From a checkpoint of a small mixture-of-experts model trained on Wikipedia.
Experts: 64 experts in each of 12 layers, 144 SwiGLU neurons an expert, 2 picks a token, a sigmoid router, a shared expert of 128 neurons.
Below are experts of layer 9 (counted from 0) of a mixture-of-experts language model. Rows are named router (the router's row for the expert), gate (a neuron's input weights, with its number), up (a neuron's input weights, with its number) and show model dimensions 128-191. Each number is 128 + 24 x the weight over its row's rms, rounded and kept within 0 to 255. Numbers have three digits each.
Before each expert's rows: a language model's description of what the expert responds to; "mostly gets" lists some tokens that are sent to it at least half of the time. This comes from a sample of Wikipedia text that the model never trained on.

# expert 17
What it handles: Infobox field lines. Line breaks, dashes and date digits in infobox-style "- Field: value" lists, especially before section headers like Production or Original release.
mostly gets: "″E", "Scientific", " Arthropoda", " Insecta", "Area", " Coleoptera"
router:163114113079121125144124154132101127125118144135120111148093149171089124081167145101121099146098108104089129091129138105090141124151129112128077133167121156255144141125157134093118165101116150
gate0:137120117082094123145132130181077126137114167166169113137113097137126139140126132106096160135135103120155139084141166130135157149151167122119104149123126123183096150096139120091103164099148161
up0:146125118117135100137123148111141137132127139137190144145118133134121144145161123093085104107118119140140170122145168100147098111110119118123089190127095143175119151107094103134135150101110111
gate1:122121130092118134112143110152143131155125169167125138164112133162131119148123116103097116123090126154145159163137105123136167115085123155116101134177142136135116098133115096100135151099152117
up1:129118091153154148114122144100109128102150130096143125100168124158157138115156122129165119185150114129104117095123117132128146116147094119108138112076101146123133171094099195154148128126089123
gate2:123123116158122133168149103137086137086131158135110131129137158118097079120091106115084122106115144170143118121170142123119157137134189151166118145132141163108094117170135135131159188132127157
up2:112117144126122071135124097126118148123140127119177130125137094110145123128089109141130178139122164122145088088162124129113091132114156166130102153146149143146087151095147125126095113115132139
gate3:170152129125118116097115114092130088125105125107136087127140082150123145108170117127127112098140124096113136155139137133137160168131119172155109115117155162094137139135109076097117133105146139
up3:132111161117143105105083128079158105122137137121119121115140116146158098163140173137150111108066098112108132135087108160125139157126131150136151160082119150099098110127154139163107100130161148
gate4:133118126175118120105155143181127123140144125137130143117130119155113142108177103158118108154174168112117086134125157127121174144091185111099122144145145118102133139109119152103144125137130088
up4:093108099126096133196112132121181098136139103109160155108134136106193152124173144155126098110122103138082137115121124117133122089156068149106138132164112192132102121112154116114130148121122153
gate5:129136172181104084151106142126088146110116089134114115123138092140121147107125170113091129135116135153108131137175101149137127097131130111131120175129156131122147146157125118145160109096094099
up5:122134088131136155130104150128135114156123116088156140136127162125162099133149145110155111094106092093116133125093177107123172178140127109111121114132091107118130094134166158104130126147165149
gate6:123101150129142091087101132146181167171123136156074107163118107138159108111104130125110173162162164107130110138121141139165112122155136115125113158102132116178137158152158123121169143127136106
up6:112131124132104133105122152116128124128088136129118132099133133113082145151144093151151138116147137146149139118123141120106143127119135146144161121178093143096101077157090131150091097201116159
gate7:126105137115129144177133142140175150096143133145118101139105149167122095164140104179123113161105116134162081091153166150109183124120126095098107172100078146091125095154117117165103170140148146
up7:133146146139144158098087142148138135166144115117135150104150077127128101112126133132173199119150122100095155140100127136149093116123145148190180130136152104139157149090134153156141124141143099
gate8:141172157111160143096106133179147116133124129153132108093106098124104124123134104146087139164088150117125113108150141157120127089134103165107119132075118170127133114134108109121137125159121123
up8:105168144135132139168132141130126159116136115096144095143186128132115154119143111147132069123113147170129141129114073165093113107141121102133149107128141125173154131134136123120141139139098136
gate9:136132166121157137116112080140165111126140092099132157163122157127084092107126092125174164207121131093134144108154157111114140150088157135152150125108141130148075108101172139127147118105120190
up9:127142138130111084134167097117096136094078119127156169122110158102138104147094148140115091170129138139125097136138119113115115086127124125133128121089149096111128153121095103154137086163165194
gate10:101143167126080103132139152133134102119126092149143129129124125081136143119123150126171147176128156131181111155129115114145128152109110112127151110104129107139123152123121146095148126143166123
up10:130107127155119083117172112120158149175115113142101141088095161151123124152120124146124149112087123156136117148147089142117138115118159151113148131101133145106155205132106109116151111141089155
gate11:162111108140103164146151116148142125176109109139105165131140145142108182121118139118173147160126108145094124114095112151133140143114115149116147135142094105149113127164076117112119147120098123
up11:114124113109119176162151109149132163155107110126108109135136120094070145128108180142107137116124142129118104111125132146078115103132150156133102130123158123125122088148146113154097188135127144
gate12:115134126145092118160128117107155146137126153127167143140124117100127158103119119097093141159166083119124101115089101130129113115168108163145129130121129136177108139109144145115079141143124128
up12:144148120108141120145126142118154156096127119151155148143159084159107123129132146166166095115085131167104112160117138136128118102097109123131174122173120117120130156165117157159134068133102102
gate13:120094141140099127049107171141156165139135141111145110168099160163128143127189124100167114156122095122124153099106108096148139156130139098093151064105136122129160112164137181125125109091150108
up13:119144086101160089143118135115115120154158115124130091155167133120136123142072127158102130148161191157144068129158148127141119124088120142126107137148127072120145110077130094128109140122126152
gate14:140107171149103155166130136150101112136065132109147132110070102138128135057147117163137143147149136143090134132151083104093139176137133112129139119120137135191111137124159113157121145149141133
up14:131134084113128156089133107146169125123186118097122097135140162136147108131139129133126141129119078127116112104101132165162157091132154161083116141145110146117149158104107164111095121143140101
gate15:130169170168128111123136138105147174130140114124121126140110065165152141108092119127109157181104167151123132121117141156142123131140163111157111149142125138158135163108109157175156177112130104
up15:135108118115134151115128120076165109182093151131119142140158122143129115166092138102113158121130129171139131125148108107069117083136077124148141150146091087133173120185173136146137141153107169
gate16:118146141123119107125164098102118116129107142115152096139113132136135148141163161107098170153099176150108080147135151110100167106121174084148134115084113139135120120167113140136077171102118141
up16:115156127103117133147149106134081133076084148116156157124147121151101147114170186147145138146125139117124086118141123114082137131090171096150143130124093126094118133109176140129110144151152118
gate17:136121129140125101127129104077111119101136113139117092131121160115107107142106132095111092128122152146144129106135113114117147117094135137155100173169165125173148135149159141145100151096155140
up17:089122145161113129133122113125120146121144114111099151120164104132143124141152134144150115155192118117124137154139110117124113133137117114137187090105095084084134112132154104126096106125104136
gate18:144175126129157059128116133129124117101109179141131123088154084134134159096130194156119137118123112126148121155121071097133093156147117138114121169139120097131125149115136156134140137155157148
up18:117122139132082139138148178132116139159167118126108125134128130091134135070166086129081108120123137118144127133132143151142131121153118108070104102156156169119109146146127145149150122136146093
gate19:126141123116141145102154121138124090146114167166160137130128121107096100133105100123128136145107139097149138117103094144107126103150115137157142120092136151188171138096130104102087112082134152
up19:129125116083095132159124096133120172133134118134128126158121171119119120141161111159096149100123157112128133157103110129131168109131102133168081110117116139167124165115137158116109124151149096
gate20:135122143123136153135095129189108131128159143161134143112166119106133131103115094140148129152154111134119140129088116135168109201130130134109105091156186116135103145091132135140150139124121103
up20:114120092142100053169131125098117104084133131125099154129130155127133119178089124147115118085100146123084114121142135128108133073161118108140119133070111177142129100129108106084134163138107147
gate21:133120134134126099109113136143095113139124113145089102096116142153127119142114105151100143157092100132155127158119090123174169148109188129119105189177124144155127109102140136139133165094139125
up21:146124119147120118124095165113076120118118109158120075102116118171106077168077139137127166124098102153143114140113106126189155151131126126169107197174126140146102099123170147115143157106140124
gate22:109092114169151155171131101106114176170177128132129108155122147131118137094120142130145108102167127120112150139113093135121111152165143153119133142118150185139140101130126176136081141163136145
up22:193120157083125116132100088098147123109116110107141141117125098158130132109126096110142167129093127132123143121157103170121149149158092158095133130093173116135139139128180138157151115134085118
gate23:125123126114127114135144139151168098104154089132120156135118061148090110086151138147182084124122152130111142088103131138108146095155106130113197081128118115156101135097158089120115119112146127
up23:110129136134125109119118150152150070065105135156112139133107105116138100111135139124160139161058154123141132109114111125114122104152138175128119150126134145143094121143130102131159121106115159
gate24:109132126124153122163163117120126120187154136103124146088129165110123103124103118157096160133108152125093088106136098146123127119122111134121077093149146141120169135121140106092119125095117113
up24:098128149125145134104169163097107107158161109118112131139098093118128156159110108102111090113134142139116159134124158138135144125149095130133137106183125138181123145109138127093088111112087147
gate25:148115104113096143139150169175137129128132120108096143076115118077176116145155130165121131139096085181111150131152177128134186128110093156142089151100103103123179157151112100127153153093098138
up25:143142134113108128163132150131163117136082125124121151125119089126173131163127107099111108131083116156106149110115124112087143097114130100161130124102097101130179144144114129126161147084089181
gate26:136113115125142120124104101120104111147162135113085154148141167106117143113155170102175110116170109154137092173130062122146123183106086117136173154154123141088142132149125149066095128079125129
up26:093113167123127107093082133167116131123145128089157068168119100173109158143110114172155117146137118101098121105134118132149126115158151165120092157150096108151107172159130143109093112136112132
gate27:114133132101104140112141164141140120127035123137150129111119126132125149094130127104118157136137132091143155096139076113135097111141124165123178127125144115130132147124114168171146081163094115
up27:122097161110117108164135106092122084149167132146117151132129104157139106125107100141125100139187140108089134139093126155122117112085076128133153103173150168173162123145126128145144177101095123
gate28:114116156150116135140129098147115149144151136136148112141122121151122123118073153121130150089138113128076099118153150098163125124136168071133118134108138149148119157109140144165122171100134100
up28:156115179101141152110149117129134193141140114139149111162151167139116115102141112149144110155108132110134106106148138111159165136128151129140100142112147131139113126131140164149107143121133118
gate29:143164123123123110082114138111120084106121138112108127114110151124147111129125110145139123172116154125153093086152141154121142155148140125139129159159114126113123149155080138143142149104124121
up29:126112117108132173096141108137121115120153106120152085168084153150118115124145133155124124110118114078130114120120105129125158118159117112171142122139148131091124103220131119149091154165116118
gate30:142124142125165148091110134124121142094108161115143140131151115142118115091143112162150150216143143108152115106143205127101119121149129120167139109132107117119064141131123141144122079156113137
up30:166121124117149118109115153148104127095150166134153081136100157133078120127151096132118141136129128130138129122083144143134126109120119157122055160143158119174090117113149095178108114143133185
gate31:117139101147103129122120132097090139143127102106139129129125204112109136105113141105115148140108131127147153079121093119124177087149166091158104127129149140162145143173137140115133114109115097
up31:131120131155102093132088088128100128159131103129133117128142146139102120096128113173129209174148119108157129098126088142117151118139177094175112110114076137124125122111177132128150111136166119
gate32:116102087115141112159134094127081139116173106067128091169140140120118133080147157150166129153104127133137104134150084112130080155145101119114169045171184152109118122116119116110137115161173163
up32:112103136113162127127113052143158126119121157154107109156144152136158127124140103164124113176132133116178144121142096122165119153138167084145109118161119133115110111153134139143171142145140119
gate33:117148123136167112123097151105085152136119120115126132116170154125088068128113132147108128124177122136095114116100140121133121079141129124050121171129145109180119125128113143120112155121101093
up33:120089133138129130147123127132145173174139127089136112151127099138152126144129093132147126185159120148140158119091128134149103123075109126155110150141100173101115114135123124142103140120110102
gate34:131135131114110103128102123102143127136108138155083101133150130127115129156157119117108121128170080155153117157150106100141155149167103106158172196140080074110117118167127143092127110164132152
up34:137132148118133161098122152113193120140122094116147178088150157130163102126146122113151154152144112103101114090126182154149128103123140106150109104074117157134095135137102124117157131112105140
gate35:114117116138104148120063085134100135135142108145119124114124140091102118085126146077162151140081111129153126120144153156141103161139124154130062115159138138143122107107129103116127105164130137
up35:102144113115131118132134125141130120082087122077106046139167076126144122130139138159142092125140160127102141115128126144081120134112112110111114108153096135106144141138121126125133129133169089
gate36:134136156140113072125131122102097112101158122162132157149111146164115118092123115153159112147142133142165166115143130093083107100129122134140131137151138126180128144097105140105147131126126172
up36:108123135104100098131155108107126130151142101133123137146097141129096136117115152145158123128108145098166099113120144130050112081100156135142146112150135165151155122115095138084122107121125143
gate37:096143124125154131120144121137150127125129148148159120150121128099109099148129094105086146120144159148088115107120193129107105147119071116102098136175133151145115143134140091147133111140132155
up37:117119173141131122137151103106094123134112111125132123154109144173125134110171138141147134115095141133146148111103153096117190074116135102167141114116093104128128098147118124174155130136118115
gate38:146107127117113117064128081097130134142107119113139110122142154118103136113093110161119132112108108115183132096110172101175143092142150152094093121156084126153158129101115104141130135135134098
up38:135159156100132130109205099144148169110171136137159102132134120150101127117136142133112141096147128112113125147115142152122117129140145124135123086125111146107122120104153121118143124166079092
gate39:111144145095101106130105161107167117133148116108097158111125136122162149105119098128165169120128130098147136096106111147117132136126156196131130123090170153173097170151157116156126142128088206
up39:142126143096131119172134169155125140140163110139160109100130100085138144089071092138119150120110101135059112151112124143131115093151107131129097132106139133158136098166150140145163168112116120
gate40:108147131091119141086128146131107111131120122125116157099103084146163149095157172102116111119115186147166140131131122151094150096112093117133157156112135149145118164120132147142147096114103135
up40:117118177174140107140165103100145103133153131123131098138161162114132180141116079104099118117124148118105101147118139099126109118171135137115144109099094102081131110162103140099169160092106135
gate41:105126119140109089183149098182173138138106132173133165117142104172148130106080080117112133097130127150119103126133128113092108175131132159094104106156084138150116142148158133152150138142125116
up41:141159145161138112175091107136100168133147124106162100137126121124142144100137162109196143152125149156166107141134140142114108107119129139160143105102130118107155092108119123153108112154176111
gate42:113113145132143115113166127176128158131102154136147137154142119120154164129110166162144137159137143128082141135117129126154140159089153137133152128158127110104145120158160103134154124138145123
up42:107149125121121134147154132117151119072133117160137113099126114163173120177129164157105152128166121111152064124084131156154160145085178139107129133129135135122137089163106148117119159121142115
gate43:112131144114095157186139150126145116102125158131124112118112058155112162096124168153122086100149109106119129141095142114130103164148098107116160104152094109149142147135135111104107133149153097
up43:164125108131092163125120122162112133102118164161153139117176130155137114158125156101153088108128134133140104153142107100102090129136148149140096151162119115163096109154114180137143121120166118
gate44:093164116155116112144139130162140110112105115156141115125111117080102090129128137140157133138109139107126116118114129155148110116166117185091132126147129116139127127160135120106098133094112174
up44:125127127126135124103133172140151142123169130155170141132180166120144129137112119107081108111167129144139105130134137093138140108127130151169096177118114113130154157158131109163135122121112132
gate45:138131126104115163134100175146107138110084091132090160089100154151113099136096115100147173149112128134095115098137132150113131152130130156143107133141142113145083152119159136138160160064137171
up45:154145137119128122088100112145102076136132107098094110134105095147120096108139091116147148157101116111130115137121142150138137181144154122158103141148169133137085143147086138128103135095130134
gate46:138118111107143160116130129141170150156125139128137136088087138141121152124128110173128123160124113123145161087109057104100170157125131090128083124118156110145131140118151169135135142134098138
up46:137137158111139096136115155141130093095126094142116064132154131137134116132130150121112111102108118148076089149155168134166099088138139164179156139133123115156152107163138093111148132083141150
gate47:129151133162148138135122104156126140152156140100153079144142161140083143121186114168110098145116141121140172120100144095112143116122060142151158157147118149112131119103128114096136158120093121
up47:149149142142102155123108124105140100116142144118129106119117130105123099130096126115176120174172122104168133121123153158128151125142119147147159115131075105112154149091131095121169116111144146
gate48:131139120144108106130113160142153138186150116125134124137096138121133130136162161126124043149136098118109110108137133084089139138130106086117123126145116119150159168102084170093138110159117128
up48:104137107163122117158148127147171147099145137191112111098116148130160117127126129114100138129129176184122104137148152101136124120132150096105151151161114114120089133144171123161181173141127124